{
  "num_hidden_layers": 16,
  "hidden_size": 256,
  "n_experts": 96,
  "experts_per_token": 8,
  "d_expert": 96,
  "d_shared_expert": 0,
  "hidden_act": "gelu",
  "moe_layers": [1, 2, 3, 4, 5, 6, 7, 8, 9, 10, 11, 12, 13, 14, 15],
  "router_score": "softmax",
  "normalize_top_k": false,
  "routed_scale": 5.3,
  "balance_loss": 0.008,
  "balance_bias": false,
  "n_groups": 8,
  "groups_per_token": 2,
  "init_std_router": 0.0321,
  "lr_router": 0.00202,
  "num_attention_heads": 2,
  "num_key_value_heads": 1,
  "head_dim": 128,
  "vocab_size": 4096,
  "norm": "layernorm",
  "norm_place": "pre",
  "norm_eps": 1e-05,
  "positions": "learned",
  "qk_norm": true,
  "attn_scale": 0.0915,
  "tie_word_embeddings": true,
  "parallel_block": true,
  "init": "normal",
  "init_std_qkv": 0.0389,
  "init_std_o": 0.0,
  "init_std_up": 0.0389,
  "init_std_down": 0.0,
  "optimizer": "muon_variant",
  "learning_rate": 0.0171,
  "beta1": 0.95,
  "weight_decay": 0.039,
  "lr_head": 0.016,
  "max_grad_norm": 0.5,
  "warmup_steps": 50,
  "schedule": "wsd",
  "decay_fraction": 0.79,
  "decay_shape": "linear",
  "final_lr_fraction": 0.1,
  "batch_tokens": 262144,
  "max_seq_len": 1024,
  "doc_mask": true,
  "train_tokens": 718500000,
  "max_steps": 2741,
  "dataset": "wikipedia_en"
}
Below are experts of layer 11 (counted from 0) of a mixture-of-experts language model. Rows are named router (the router's row for the expert), down (a neuron's output weights, with its number) and show model dimensions 0-255. Each number is 50 + 10 x the weight over its row's rms, rounded and kept within 0 to 99.
Before each expert's rows: a language model's description of what the expert responds to; "raises" lists some tokens whose logits its average output raises strongly, later layers aside. This comes from a sample of Wikipedia text that the model never trained on.

# expert 37
Numbers and quantities. Numerals in dates, measurements, ages and scores, like up to 35 cm, age of 15, three months.
raises: ",", " and", ".", ":", " of", ";"
router:40 55 59 43 50 42 23 52 44 60 67 64 46 43 56 49 60 45 60 32 61 65 58 40 47 63 48 54 36 68 47 59 28 44 55 39 63 42 54 57 60 54 53 38 51 61 44 56 53 57 54 36 43 50 40 32 36 52 45 57 34 58 32 33 44 48 60 40 40 42 56 38 45 52 51 38 51 56 61 43 38 67 41 59 40 55 43 53 21 63 61 67 41 40 63 76 31 53 48 42 50 40 39 48 50 63 63 53 58 66 46 63 45 43 55 59 50 45 38 50 56 49 60 53 40 66 36 55 36 49 66 48 41 60 70 58 49 43 34 36 42 58 48 42 56 54 48 28 58 40 60 41 44 46 46 48 54 54 47 47 43 53 48 51 41 53 42 64 66 47 44 28 41 52 65 60 53 41 48 67 62 59 70 56 69 67 38 39 50 35 44 49 62 47 45 49 42 48 52 34 46 47 62 75 32 51 49 52 39 44 45 41 45 49 47 53 57 46 51 43 44 62 46 64 53 45 52 35 50 35 46 49 44 45 46 37 43 50 59 54 61 48 39 42 67 46 45 76 53 56 63 59 54 54 51 62
down1:49 54 47 40 50 42 75 54 40 42 38 34 47 49 63 35 39 46 52 52 55 55 54 74 53 50 66 45 53 53 54 50 31 41 64 35 38 51 55 48 58 29 41 51 41 51 47 63 53 40 66 58 52 72 57 42 51 58 60 66 52 43 49 59 58 75 42 41 51 41 32 67 36 69 51 65 55 57 53 50 46 42 67 46 53 38 69 54 54 54 50 62 57 48 47 43 55 32 47 49 38 38 49 42 40 40 51 57 50 41 45 60 65 63 58 45 54 55 35 66 60 50 50 47 48 29 41 64 36 39 45 40 68 48 46 46 59 46 52 29 50 56 55 41 42 54 64 56 54 48 59 49 45 54 66 54 49 44 92 42 58 44 45 56 40 62 52 57 40 49 54 54 55 34 57 48 44 55 34 64 47 39 32 41 67 46 57 45 40 37 41 55 51 53 42 49 44 25 41 52 67 52 55 25 53 45 55 47 58 49 46 50 45 56 51 53 77 32 56 59 39 61 60 39 54 49 45 54 57 62 60 59 54 46 49 54 42 30 52 49 63 57 61 55 40 42 51 47 40 31 55 36 43 51 49 46
down2:57 55 41 52 49 31 77 62 54 41 66 48 46 57 48 68 67 61 43 58 34 47 65 35 54 48 47 59 51 39 53 50 47 58 52 56 67 56 42 52 48 42 57 37 58 56 55 47 42 43 36 64 45 54 49 63 47 60 50 51 67 43 40 60 58 49 29 49 61 44 46 49 39 42 53 49 46 32 38 50 63 34 65 54 51 50 53 59 38 40 30 33 54 67 60 38 43 53 50 53 70 39 52 62 41 49 46 50 60 55 32 24 44 36 65 30 42 54 47 65 54 31 58 61 36 57 48 56 45 47 45 57 70 58 37 56 35 46 49 43 63 61 45 36 58 55 48 21 53 58 57 35 46 50 44 29 51 43 46 59 64 37 45 52 44 39 53 58 57 46 74 49 52 62 50 61 41 48 55 68 39 43 52 49 39 57 33 40 42 40 42 55 60 48 61 49 36 45 32 66 48 48 41 37 47 41 45 44 57 57 46 47 46 62 59 37 54 55 56 62 44 45 54 49 65 45 38 56 46 41 53 64 42 48 67 59 62 68 39 58 61 63 57 48 42 61 41 62 56 40 48 41 46 66 52 37
down3:51 52 52 70 52 50 55 46 63 52 49 62 51 54 67 56 57 60 52 63 56 30 61 44 62 49 44 49 48 59 49 53 63 55 54 47 54 67 49 55 28 69 67 56 35 44 46 59 48 34 60 56 50 46 55 44 59 49 52 52 62 61 51 55 38 58 39 64 44 35 44 63 52 36 29 54 49 55 53 37 50 43 48 53 51 44 55 42 52 72 38 39 54 59 61 41 53 66 41 46 62 48 48 68 52 46 56 34 31 58 50 49 70 48 53 48 52 52 36 69 38 37 44 51 45 44 49 52 36 41 56 43 47 46 53 31 57 58 59 59 53 42 42 51 28 55 56 36 63 41 52 55 42 43 53 51 44 37 37 37 54 60 58 67 57 49 32 22 53 50 54 54 40 47 44 41 45 42 48 58 58 55 49 74 37 21 52 49 43 64 36 28 64 40 53 25 41 65 49 72 50 54 46 33 39 37 67 51 48 60 68 66 58 54 51 42 45 60 35 51 41 53 58 61 56 51 52 57 46 49 55 62 39 48 62 64 33 44 35 51 42 73 48 50 46 42 37 51 50 59 40 45 40 55 44 40

# expert 63
Month names in dates. Month names in dates after on or in, such as on December 8 and 11 September 1858, plus commas within dates.
raises: " ", ",", "."
router:59 56 38 58 54 45 54 69 54 57 66 29 65 45 61 62 29 51 29 46 36 30 60 57 61 64 40 55 36 42 54 40 55 50 42 53 59 43 55 53 67 49 45 67 52 44 63 45 27 54 64 39 56 63 46 44 42 34 45 57 54 65 40 34 46 47 71 44 62 59 61 37 52 61 46 44 66 46 44 45 36 40 61 36 36 45 44 43 59 56 43 59 36 41 41 44 47 40 51 58 24 56 46 44 35 46 38 47 60 44 54 36 51 46 48 58 45 41 51 55 46 51 54 52 65 46 69 43 49 68 52 58 45 36 53 50 44 44 52 62 47 56 41 55 50 61 43 58 53 54 53 37 64 39 42 40 45 62 52 31 55 62 43 50 49 60 47 64 51 46 42 46 48 55 43 36 52 44 44 47 45 57 49 63 58 53 44 52 36 63 35 52 41 55 52 57 37 38 37 50 39 27 46 64 53 36 56 39 45 64 50 54 54 65 47 57 52 44 30 32 55 43 48 66 58 52 47 44 56 43 49 36 58 61 55 75 59 55 61 65 39 63 62 49 48 55 52 73 70 76 43 48 71 46 54 50
down2:42 48 38 62 53 57 52 49 58 36 48 39 64 47 65 65 32 54 26 41 48 58 42 45 26 63 44 33 51 53 55 37 53 42 48 60 44 56 49 40 43 41 42 52 34 58 63 40 44 53 53 29 49 53 64 44 57 67 46 57 42 41 46 45 53 41 42 42 48 50 45 54 74 50 41 45 58 64 37 56 35 47 49 48 45 63 49 49 45 37 54 41 53 64 35 45 65 55 47 41 57 63 56 65 63 54 49 43 60 62 47 57 48 43 55 39 62 56 49 56 40 48 53 44 28 51 61 47 55 33 51 59 49 45 43 35 48 45 48 61 55 61 56 58 65 48 51 49 45 70 68 39 60 29 69 49 40 57 34 44 49 46 63 35 46 65 32 35 34 61 27 40 56 63 51 66 55 47 50 42 42 52 74 55 45 50 47 55 50 50 49 40 49 41 59 48 53 58 47 48 47 57 48 72 40 56 51 53 52 71 43 34 55 53 46 30 68 64 65 44 61 47 51 48 56 53 50 51 25 52 52 38 64 45 49 64 43 75 48 53 48 46 60 73 53 56 38 61 34 43 50 55 44 48 31 73
down3:50 36 42 44 42 68 79 43 30 47 32 61 62 44 42 51 56 57 50 44 52 66 44 43 43 52 52 56 52 66 67 56 54 61 52 44 48 52 57 54 55 65 44 39 35 53 48 46 52 77 45 53 66 60 48 64 44 52 44 60 56 61 54 43 58 40 50 47 63 54 59 51 43 48 43 58 51 62 40 45 66 53 43 47 52 48 44 38 63 37 50 49 30 44 56 40 36 50 37 54 46 45 56 54 35 48 51 55 62 47 49 41 36 50 66 62 54 62 62 59 55 47 47 32 56 47 36 44 47 44 59 47 53 46 61 57 53 61 60 45 57 47 53 54 48 80 55 52 28 52 55 50 63 36 33 39 51 62 48 57 57 26 60 53 49 46 44 46 69 40 66 62 31 35 68 29 33 53 46 39 41 45 49 53 41 58 41 49 56 53 50 44 52 44 64 28 34 38 46 41 80 52 35 58 47 37 56 48 53 55 38 75 38 49 55 50 53 67 57 48 47 40 48 34 47 44 50 45 43 70 39 65 61 50 29 44 33 58 55 47 50 41 64 35 58 45 52 54 39 48 42 40 58 53 53 65
down4:39 48 48 66 45 47 44 45 48 51 58 52 36 41 52 48 53 56 53 64 65 53 58 48 44 33 69 57 38 55 51 31 48 53 35 54 32 60 50 47 53 51 55 54 55 48 45 77 54 59 52 55 52 55 61 59 42 44 41 42 38 45 54 48 50 56 44 56 48 34 43 51 42 75 52 48 52 36 46 67 48 50 44 34 41 58 38 48 54 44 39 46 67 37 55 65 73 52 46 57 50 65 31 44 55 57 37 64 50 52 51 52 40 31 36 57 54 40 45 45 74 62 56 51 55 50 61 46 57 43 41 58 54 51 63 42 42 54 40 49 55 65 48 58 56 53 47 57 58 34 31 50 75 54 58 52 54 33 36 68 38 49 62 48 58 55 39 44 66 46 60 49 33 37 36 62 36 36 56 63 46 46 41 47 41 54 43 59 47 56 59 50 45 42 47 48 48 64 67 49 38 43 38 53 30 52 44 52 46 53 56 64 41 38 43 40 62 65 59 45 46 26 61 49 47 51 48 46 30 41 44 28 61 62 46 47 51 58 51 44 43 53 55 69 61 46 46 44 53 65 96 44 58 47 52 33

# expert 29
Spaces before numbers. Bare space tokens before scores, seasons, years and figures in sports tables and infoboxes, plus Coordinates and colon-newline labels.
raises: "202", "200", "201", "1", "7", "199"
router:56 67 57 44 61 65 65 46 42 69 50 47 55 34 70 40 50 66 35 46 37 55 54 42 44 36 47 34 50 49 55 59 30 44 55 34 59 55 36 46 37 35 27 37 32 57 56 23 55 58 53 48 63 39 61 42 44 59 46 42 44 41 68 51 52 42 48 53 45 69 66 53 49 40 60 58 55 48 41 67 57 63 34 58 36 50 50 40 51 57 41 43 59 60 57 53 47 59 56 44 41 64 55 56 35 52 35 66 27 50 45 66 45 55 46 60 60 40 48 35 45 51 47 39 64 44 43 39 50 41 63 63 51 40 60 52 47 51 38 42 59 45 59 57 40 50 57 54 31 55 65 44 44 66 76 43 42 52 56 63 41 47 61 40 69 50 41 40 46 57 51 59 37 33 60 53 48 52 49 46 60 51 53 55 48 66 50 53 42 54 37 53 59 53 40 55 41 47 53 38 40 59 44 50 66 61 58 38 34 64 51 60 60 34 70 44 45 51 56 43 29 33 49 55 65 39 70 68 42 50 44 35 48 47 51 42 61 43 42 43 63 44 31 52 46 51 40 55 53 46 35 44 50 47 48 44
down3:31 55 69 45 50 57 54 74 56 51 58 53 55 57 49 69 83 25 35 49 40 39 43 66 33 31 44 50 51 38 51 41 46 63 49 47 57 55 56 45 58 63 41 56 64 73 50 74 41 46 74 51 37 59 66 57 61 33 48 58 42 35 53 58 53 46 46 43 46 45 51 62 27 63 40 52 61 56 62 51 49 46 51 40 49 56 51 47 44 47 48 52 37 60 57 49 29 53 29 47 39 48 48 55 54 52 65 56 51 42 44 48 51 56 58 52 59 49 43 62 62 55 57 63 48 46 44 58 38 47 57 40 56 55 46 30 38 36 41 58 50 61 49 19 34 60 61 55 43 44 44 49 48 42 56 46 57 52 42 56 50 42 46 65 51 62 37 44 45 50 46 51 59 51 45 51 51 51 27 49 42 56 49 36 65 65 36 60 61 34 40 50 47 49 48 50 50 49 73 52 54 64 54 36 44 53 63 64 60 43 50 42 39 39 52 39 66 48 50 49 42 35 55 52 43 44 30 45 27 54 52 49 41 42 58 42 39 52 49 63 64 59 63 48 45 64 50 64 65 39 52 42 46 40 67 48
down4:65 67 51 48 53 52 48 59 44 44 52 53 69 63 38 71 61 52 49 57 56 56 52 49 49 58 54 33 44 44 46 51 35 40 48 45 48 51 38 60 39 35 51 56 56 52 51 57 65 70 54 69 61 59 61 41 64 87 74 59 57 53 37 66 43 38 37 39 57 55 73 46 66 26 59 54 37 61 49 34 58 60 34 29 55 44 49 55 34 54 37 37 30 57 44 61 47 62 52 28 56 39 52 45 47 51 46 56 46 52 35 57 47 43 59 30 59 54 51 57 40 37 70 47 43 56 49 54 53 48 63 55 44 52 30 42 53 54 53 51 35 29 55 45 64 50 38 50 62 43 50 37 50 50 57 38 50 61 59 55 50 59 56 45 56 63 45 43 51 56 51 38 46 51 57 37 62 50 48 54 36 48 54 46 52 36 62 54 51 40 44 43 45 54 60 37 51 55 55 45 72 58 50 49 52 60 44 35 33 48 45 58 47 54 38 62 59 41 48 47 42 45 48 52 22 39 53 36 55 28 55 40 63 40 44 39 38 59 46 66 47 66 69 53 47 43 52 63 51 52 47 39 45 40 39 45
down5:56 51 66 51 67 62 39 57 44 44 50 56 57 52 57 56 53 34 47 69 54 22 60 52 61 43 51 55 55 47 50 56 48 49 57 27 40 42 47 26 47 35 46 33 49 57 65 64 49 44 42 60 48 64 52 50 47 52 49 58 50 55 54 17 32 59 58 32 40 67 55 33 45 38 49 48 49 65 49 50 46 51 47 53 45 48 60 46 51 42 66 71 54 28 38 62 37 29 51 63 47 47 53 58 47 35 54 57 54 55 45 54 67 61 42 43 57 24 51 39 45 49 50 44 46 49 44 60 57 42 56 37 68 52 55 62 46 35 28 51 43 50 56 41 32 45 46 59 40 52 45 47 36 62 41 45 61 43 47 61 54 57 52 68 46 46 44 59 52 49 55 49 60 54 58 40 55 58 45 39 45 55 56 40 59 70 32 60 47 44 34 51 57 59 45 56 38 56 70 47 54 69 48 48 42 51 74 69 54 44 56 57 69 59 25 55 29 39 58 56 47 59 52 28 44 49 45 35 59 66 45 53 57 45 41 55 53 41 55 67 46 54 53 54 47 58 51 45 55 39 45 48 62 41 70 53